From a checkpoint of a small mixture-of-experts model trained on Wikipedia: 8 layers, width 256.
Below are experts of layer 3 (counted from 0) of a mixture-of-experts language model. Rows are named router (the router's row for the expert) and show model dimensions 64-127. Each number is 500 + 25 x the weight over its row's rms, rounded and kept within 0 to 999. Numbers have three digits each.
After each expert's rows: "gets" lists some tokens that make up at least twice as much of what it gets as of all text; "comes before" lists some tokens at least twice as common just after its tokens as in all text. This comes from a sample of Wikipedia text that the model never trained on. Tokens count by the router's weight.

# expert 46
router:468493501473573522476474523509488512530498494505475520535491482499511487509513497508508514502545482528510466490512497483513493496504513448557453505538475517480514497527498463525531493468531491
gets: "ia", " County", " town", " City", " city", "0"
comes before: " of", ",", "s", "\n", ":", "."

# expert 42
router:459480488478446472461515490470485527517462547550492508546458451466523508523506511498514546525486482535544468485522500493468547513481486499515485485536504482501501525512517468559493521481530516
gets: "i", "'s", "an", "ian", "ar", "a"
comes before: ",", "\n", " (", "i", "a", "'s"

# expert 62
router:480471495487493499508547525534517540501509517538494523514470466527511485490542462513507580539538455528541525452486453503475500483513519469527482519559507515489486487477541475484455480497498510
gets: "6", "8", "7", "5", "3", "4"
comes before: " |", "0", " |\n", "%", "°N", ")"

# expert 28
router:511507538515479484519495506530466494486443515512475543514497481514484490498525525480488527498550466536529517482485507453503524509467490466549478540529518476512538501504518467537479463467502478
gets: "us", "es", "ions", "ts", "ations", "ation"
comes before: " of", ",", " and", ".", " in", "ed"

# expert 108
router:501461485490481479502550516511474477492487472532481479503493488467466485495521497467529505494539480539502508512474502446485494469455487513553482508500467532515502460492519474512520465507531491
gets: ")", "\"", " out", "}", ".", " pl"
comes before: " |", " (", " |\n", " is", " and", " –"

# expert 67
router:482505553466512442476534527548491532518446532526474510532475474494466459490518494477494560474529508534539486487519479478459526497460501473514479497506512510518484472516491458503536452506491492
gets: "er", "ist", "ig", "ers", "ter", "or"
comes before: ",", " and", " of", "\n", " (", "ry"

# expert 126
router:459466495503495451498523526462469487513481516504496493527486492543497495490523468514504529515539490526519487544531504471480525470486531484509478488505505528512507474528507488533466493530507516
gets: " in", " to", " on", " by", " from", " In"
comes before: " the", " ", " a", " his", " their", " this"

# expert 75
router:503477495521495478464539537462454493528474526488483511520477475473554494473528482516496515491507482514500512508505494460484528557475535487506497510550458479541499485505514448533456463486527508
gets: "ly", "%", "p", "ley", "ary", "ton"
comes before: ",", " and", " in", "\n", " (", " as"

# expert 93
router:451495527511500466486516543531475527477458520545510524515476496477503491547524464476528560519499500516504527483549493506476496500478493472515487538506511489516513524498532483494515497494496506
gets: " of", " from", " for", " the", " in", " with"
comes before: " the", " a", " his", " their", " this", " its"

# expert 113
router:484487547473464484469514500515486513500506499513509464532458507466507520462543454517514527516485464559500469501471496484473509461446513487531449496529525557493510510516512486524494529525474526
gets: " in", " it", " It", " In", "In", " War"
comes before: " the", " was", " is", " a", " as", "way"

# expert 111
router:525483523531522482473487523480465513525412528507529466504476497477502463483529480484542526538501468540531487511542465463507517484496522481543516495526519447542527453485531455483493520471543522
gets: " ", "m", " Mar", "k", " M", " I"
comes before: "201", "200", "202", "199", "198", "197"

# expert 122
router:467499500497500479485517562517459528483449500524482505519479477515489468513540449479512551483518547516538480480493484437510512451512520496514454482545511480506530472523520467503503502492479518
gets: "ing", " \"", "ating", "ed", "ling", "ment"
comes before: " the", " to", " in", " a", " of", " and"

# expert 116
router:470497492514483468526495553503469522478492521527504493524450426540498494466553468457537528465500503534504467509555555477488500488500505517554493499533484484490496447532518508544498496516484506
gets: " by", "n", "id", "N", "pl", "ill"
comes before: " the", ":", "ed", " a", "o", "'t"

# expert 9
router:456492523484519437491473503508479508485477530507494525516483460476478480458502471480517560468477498526513490528506494473460516475464515488508441523518485468543520498531568508483490512518503530
gets: " at", "|", " \"", "=", " as", " in"
comes before: " the", " ", " a", " \"", ":", " B"

# expert 123
router:497448490501493467479476530536491519526475512530496494510462474510490496526536472489512513489507534522561493483465469456513501469451499451482451505557505458466506502511523498507483504500516483
gets: "ing", "ed", "ated", "ited", "ating", "ined"
comes before: " to", " by", " the", " in", " that", " for"

# expert 4
router:490505484485522479479467536525489498478436546488494513498491486497488507510516510511502504482497481537480514504468481470486506459505516472525429491520507502525503500504493483541489496507514530
gets: " as", " t", " State", " As", " York", " end"
comes before: " a", "ed", " well", "s", "ing", " of"

# expert 92
router:516489519528528454464538525508480573492443518482512483542470485452513455464508479486487543522528484525498476473501448494487526498493502477522457509527467552500528471521519472494472476528504503
gets: "man", " film", "ure", "ity", " Party", "8"
comes before: ":", " of", ",", " in", " was", "==\n"

# expert 100
router:465518520497524473492477502544500507481493474495480512500477449506525506460533465505477502485516498558517503470449477490513527473490510480547475544530498517540514483519503474521490477545550492
gets: "it", "ation", "ion", "ition", "ity", "ment"
comes before: " of", ",", ":", " in", "==\n", " and"

# expert 127
router:497530476493522494480528511478459535533481565512531458502488436463526495501544492450508526494543472557488471469481461507477507486508488425484475506559471473512497487514499496507496501480472491
gets: ",", ";", " |", "),", ");", "',"
comes before: " ", " and", "000", " he", " but", " which"

# expert 6
router:475500520452491500480505515500484544513461507513490473487462491498534528482531502470506569509527496525493497501498501481501508502464488458503523479500507467490497480518517460500513513493501503
gets: "ed", "en", "os", "ing", "ens", "ted"
comes before: " to", " by", " in", " the", " that", " with"

# expert 44
router:499474505461485464501542539544482522501482537508479520525451464513530471519529454522525540459518514564495535548448506488494499502478499459517501510500496475561514457523472458506487497455478515
gets: ":", "g", "200", "201", "199", "198"
comes before: "0", "8", "9", "7", "5", "6"

# expert 48
router:476520512518470468493481518548475503508501532489513506545483518478513500446525512515514495520534527538467489496535507499473529478485559473510474507540520515496530474481493435484474473497540515
gets: " |\n", ".\n\n", "\n", "\n\n", "==\n", ")\n"
comes before: "|", "-", "==", "===", "The", "In"

# expert 49
router:491503535527492479472484539554441514494453516524480462502489461495551473525508487479497527507542503555497449513519503521498505469509499466519475489542515481548539447529530502504492475476513516
gets: "1", "0", "2", "5", "4", "3"
comes before: " |", "–", ",", ")\n", ")", "."

# expert 71
router:455516518531521488514472516516465528526480514482498452510498484502525496496533506489485539538554513519495511493485502507491504488461491503550453493557504515533506493489481483490518543501500528
gets: "z", "ov", "us", "ap", "o", "ine"
comes before: ",", " (", "\n", "'s", "a", "ia"

# expert 125
router:431488535465500488486525569499499502497480526517506491558472475465489459499506512515500539481534484524579508504514490464462512509475509483491444482511521514513516480506513488500483462513500483
gets: "\n", " \"", ")\n", " d", ".\n", " on"
comes before: "-", "|", "The", "S", "M", "B"

# expert 61
router:498527506513454452476504504486493501494456505465469495508456479455514495479531520488521525497556473494471510509521488456480539456495509442555494505522446481513539487509537434499451489494476523
gets: "s", "as", " May", " October", " December", " November"
comes before: " ", ",", " to", " –", ".\n\n", "erv"

# expert 56
router:497490461484501451512492557526483544495465558513457506548507458520492462475517497555528535473491479546533496508512474502488495493505508464516461522523483481537482496523531523524475488499514512
gets: "ant", "ight", "ron", "ief", " former", " offic"
comes before: " of", "ing", ",", "ed", "ly", " in"

# expert 41
router:484492542504500487519512506498422508531476522484475485533475484487522477490541480511525494488506504534551508490503490528509480496484512488515511514567483503518515481492508434513469494480477470
gets: "201", "200", "202", "199", "198", "197"
comes before: "0", "5", "4", "6", "8", "7"

# expert 22
router:501520520477491477479527493532474515539527556510509502553440489480533487498522467503507549528527457562531500475493487507469510476476513474481487509523531506507520470480497506501515499516506505
gets: ",", " |", ";", "),", " –", " -"
comes before: " ", " and", " who", " which", " S", " D"

# expert 51
router:457495481480510475493530509519478562527482509544481511535485496498518480477532490467469521474496448529513479521516507478472511474512496482536486525554498528535522508503519457484500529498493490
gets: ":", " /", "\n", " |", " East", " West"
comes before: " ", "-", ":", "ern", "\n", " ("

# expert 103
router:434536504483495434464491535529524516561496543477482469481484506491519496499504476511530538529509473516478481510462507493507504507469490445518478490541484458539481448513495468497452499506480517
gets: ".", " is", " was", "ver", " time", ")."
comes before: " The", " He", " In", " It", " This", " On"

# expert 45
router:483459509485502488505524522549495507467521533515464509518465489503492476501511492513521537501483487497491468500526492468484503523470501485539492529521487494532509470491490459509505470511534496
gets: "son", "on", "g", "t", "ton", "ley"
comes before: ",", " |", " (", "\n", " and", "s"

# expert 55
router:484508538516506485505499522522483523515501512531512493575506486521508517503561530490525506503542478527502492497529507510490523477472469461515490519529543490463517476503558454524486524514526503
gets: "u", " de", " |\n", "\n", "\n\n", "15"
comes before: "|", "-", " |", "–", ".", "=="

# expert 26
router:488463526492541453466483529508518501510440544481496489495484491484533522496500487474488530474534481506533471460495482490466504499444490498522450499545496484535507468516526491555470513531497547
gets: "|", "-", " |", " -", ":", " –"
comes before: " ", " \"", " S", " L", " B", " A"

# expert 20
router:479517521515520495491494538533488520506475497515509501511491455455472511528519522485484507511561479542508489495505497479519506515468520479553466491557499524498478508523516498510483495502500512
gets: " States", " United", "ia", ".S", "land", " American"
comes before: ",", "\n", " |", " States", ".", " and"

# expert 29
router:484481500501531481509488531517474545477482530538456484483451494500515483482561504526552542499560512512495521482521491535493512538444486481519502521527525508492490497492499477510490498477493542
gets: " ", "p", "el", " am", "y", " Am"
comes before: "0", "1", " |", "2", "3", "4"

# expert 64
router:457474510482481498447528506523488542479463575493500456546487477475512503472505528488499566507525492518511527502527473475475530505451517481548487504516516501493495481481478501509491466507487511
gets: "s", " m", "ers", "es", "ics", "ts"
comes before: ",", " and", " (", " of", ".", " in"

# expert 68
router:472526489506515486512521501500474519508467525477494508552487499464491508511538528486541529505556457516481507526481510506501525493501536461519480500525473459524520483539490475539450519473522472
gets: ",", ".\n\n", ".", "),", "\",", " and"
comes before: "==", " and", " The", " but", " the", " which"

# expert 11
router:494504489528493446491500538510511523502486512545488473520469491509510505487555478467547540492505499516506469489488478507489524515519519471518486498525519463529459503504451456543474497505513492
gets: " that", "ic", " which", " who", " after", " where"
comes before: " the", " he", " it", " they", " was", " she"

# expert 19
router:485477503478455512516496532487522520504505498516501480524446460508518490508551490504532518477535500520483477491502471492490523517497533459532500509527485471542488489481484496480510512470546568
gets: " |", "h", "th", "c", ".", "°"
comes before: " ", " century", "0", " place", "000", "00"

# expert 107
router:495515505482486477541504514509494500498434563505479530529449497460505465505530517495502529492534471517480477502480472490493487476469498458556475510500508526520489522511509507525543521511544546
gets: "ers", "i", " team", "s", " other", "ies"
comes before: " of", ",", ".", " in", ".\n\n", " and"

# expert 15
router:519491524488505463468539532531494504521502542527510516520467460489533485474541503470541540458556506529481500488510471508492546474472495504532499494529503511502535468465503454484515517502475523
gets: "2", "3", " |", "0", "4", "1"
comes before: " |", "–", ".", ";", " |\n", "th"

# expert 30
router:490497485513512478495497546517461535488486521485476489494480475472464463488545483479514550521547512560486488495481515519473514517493471466526494523544490461483477478506499440458492491521529537
gets: " ", " .", " old", "#"
comes before: "0", "1", "2", " |", "3", "4"

# expert 109
router:436515528481481473491480532536506536507515544478503504514510479518533503516533492508562487521513449509532498464486445492493519546488541471509471489524486490519524467518515467506499552509504511
gets: " was", " is", " had", " were", " are", " has"
comes before: " a", " been", " not", " be", " an", " the"

# expert 114
router:484528531529508468492489540514475506495459533513509512516454460484534508498519535486526521507522531541517501531502483492456490473462493463527467527480495477548551503491501441546542483543490506
gets: " ", "–", "198", " #", " review"
comes before: "201", "200", "1", "202", "2", "199"

# expert 72
router:493521542468516460474475546500455467508480530508490483516451446477461502455550481473525508480534490518508498511476488481503511518489527469510521510524462499471502482494519477540507487517497542
gets: " not", "5", "4", " all", "6", "3"
comes before: " |", ".", "–", " of", ":", "th"

# expert 43
router:499477511468518467524471519533481514514444511551485486519450468492500462549512468494504505494526485530515469481506474461517504471451506487536452531521481496530508444544537486482465492526493525
gets: ":", " of", "ed", " played", " won", "202"
comes before: " the", " in", " by", " a", " to", " his"

# expert 54
router:492474515492508468471547533495459522484483549504486528524489451490471509452528491550515520491525502528543485472452477491507493446477511484535500539496456497481457458499518464469495500476532538
gets: "1", "10", "12", "13", "14", "0"
comes before: " |", ".", "%", " |\n", ",", "–"

# expert 70
router:486481530476490495516506516501509516513485533554476468496463491485502479506528454515501532475518530545535503486526518503496525502490515503528479512486511461547545458483507426500477506464495519
gets: " for", " with", "t", " For", "er", "for"
comes before: " the", " a", " his", " her", " an", " its"

# expert 10
router:522525534523532491536543543529479543512475498518474512546507436488506494456539474504528520487552486501540511496482464482479518488511521486526448525537484501476516474502506485520518478467497469
gets: " f", "F", "ance", "age", "ence", "ace"
comes before: " of", ",", "ing", ".", " and", " in"

# expert 57
router:479482541460535495489518491535511522519452540543494456503449471476498475473520496471496525483518489531518485520529473516495506475475525465537470523549485508491518464519512497533506481505518531
gets: "0", "A", "E", "1", "L", "R"
comes before: " |", " |\n", ";", "–", ")", "N"

# expert 87
router:501502512470516480543514528504460573522476528512472503534457456455531486494486511516510513478518492555509522473505507441480508523463527479519476493521539487538465481502502456547522527476490529
gets: " |", ";", " —;", ");", " -", " /"
comes before: " ", " —", " N", " \"", " S", " Yes"